Experts of a small language model: a shared expert of 128 neurons.
Below are experts of layer 3 (counted from 0) of a mixture-of-experts language model. Rows are named router (the router's row for the expert) and show model dimensions 168-223. Each number is 500 + 25 x the weight over its row's rms, rounded and kept within 0 to 999. Numbers have three digits each.
After each expert's rows: "comes before" lists some tokens at least twice as common just after its tokens as in all text. This comes from a sample of Wikipedia text that the model never trained on. Tokens count by the router's weight.

# expert 19
router:540462483479491508489449517496512528513506531483504511484473509415515514495515473506468491549483521521531536490505529523510486494523437475479541444544528483514520457520
comes before: " of", ",", ".", " and", " in", ".\n\n"

# expert 5
router:524477475445481470506484493472489478536514500475555519493504496484516494492502491540474486567517495534503545509524537505510474464550446479473484424525532502497500472513
comes before: " |", ",", "\n", " (", " |\n", ";"

# expert 22
router:542452465464454516508485501477511527555521496501536513507498501446522538503519459497506475542488517539546508501531541517505482486511472475466536459521536498506493505498
comes before: " to", " by", " in", " of", " that", " with"

# expert 10
router:537443460490489507498470511486520503557546520465547493482498500444544498479505449524487451568485498520565503515490511529503463468535483459451492507500514484489493466475
comes before: " |", ".", "–", ",", "th", ";"

# expert 14
router:511458458470462485499484497482512497547540491495508496510532504456559493485494446487494484511456547554501499538515534514515500506509467471502484475517496509514474473528
comes before: " a", " was", " is", " in", " be", " been"

# expert 20
router:552476472499496479492490501459515504495532510468541528478480509460557515514493468522482489561492493508521572491530516511519478482509414469478498473539517459511487477512
comes before: " |", "–", ",", " |\n", "%", ")"

# expert 23
router:497465470487470503476473476452491537549519503478529541491491511468539520482513497520498496541509494520507561537507569512525466450515457452503528458526526485489496471487
comes before: "-", "|", " |\n", "0", "1", "2"

# expert 7
router:538423454466477513474489497457506504550524494471518512488477504477542500515519481519487469533500524536524527477493540532524448480505497481460514474507501481493526496500
comes before: " the", " of", " to", " a", " as", " than"

# expert 31
router:503470444473503492483461499492479521567524532488523533504468521442566506469493468505505506506475524552518530485503564497484495469511469458463508469542539494484529502532
comes before: " the", " he", " and", " a", " it", " which"

# expert 15
router:504460451454461486501474511497516498528529507479507511493514491458538527501494484516488464528510476512545549506490526505501483484523451430520513479510518502485519519525
comes before: " ", " —", " −", " +", " \"", " ."

# expert 13
router:530498470462471472512443482479482491516520521505546509484504483468506505514506485532492484551519490560534538520510517512506499486496464483504515445522545501502494475516
comes before: ",", "\n", ".", " (", " and", ".\n\n"

# expert 11
router:505494485452490480506474509467499494540511505510565519468520520487555501497492484534506442505490504543516547507497552528489477494519471425483510463511507485469510503506
comes before: "0", "1", "2", "3", "4", "5"

# expert 25
router:506482439453501483483478507496516511526501522468535518511491483466528546489482431483462475539473514514551544488517543509499465498507476491502514462528513498507518470533
comes before: ":", "\n", "-", " of", " •", "==\n"

# expert 9
router:536479437466455496479485525486512528548541498482515529489532510475521510509496485473492490514499559544511521543531561502526467512506451465458508477526508479520506469498
comes before: " the", " a", " his", " be", " an", " its"

# expert 21
router:524484463484463491468476516476505528541533486499560531486462501450519493494495484540516453564499525533528534519516511534502455467508504482492485450520493480468482487496
comes before: "==", "===", "The", " ", "In", "="

# expert 12
router:504498442474485470502441473481489484521531518458533516494510511469534522493494451543499468496500520518529560512503554520491457431518475461493487465549542479493509502525
comes before: " ", " the", " and", " a", "000", " which"

# expert 4
router:554474471456481492500501510491482475523494507464506497495520529490546478489495490504512508544524491526562525535505525523510479467491483452476507437531565505481496473528
comes before: " ", " first", " Votes", " %", " Candidate", " Team"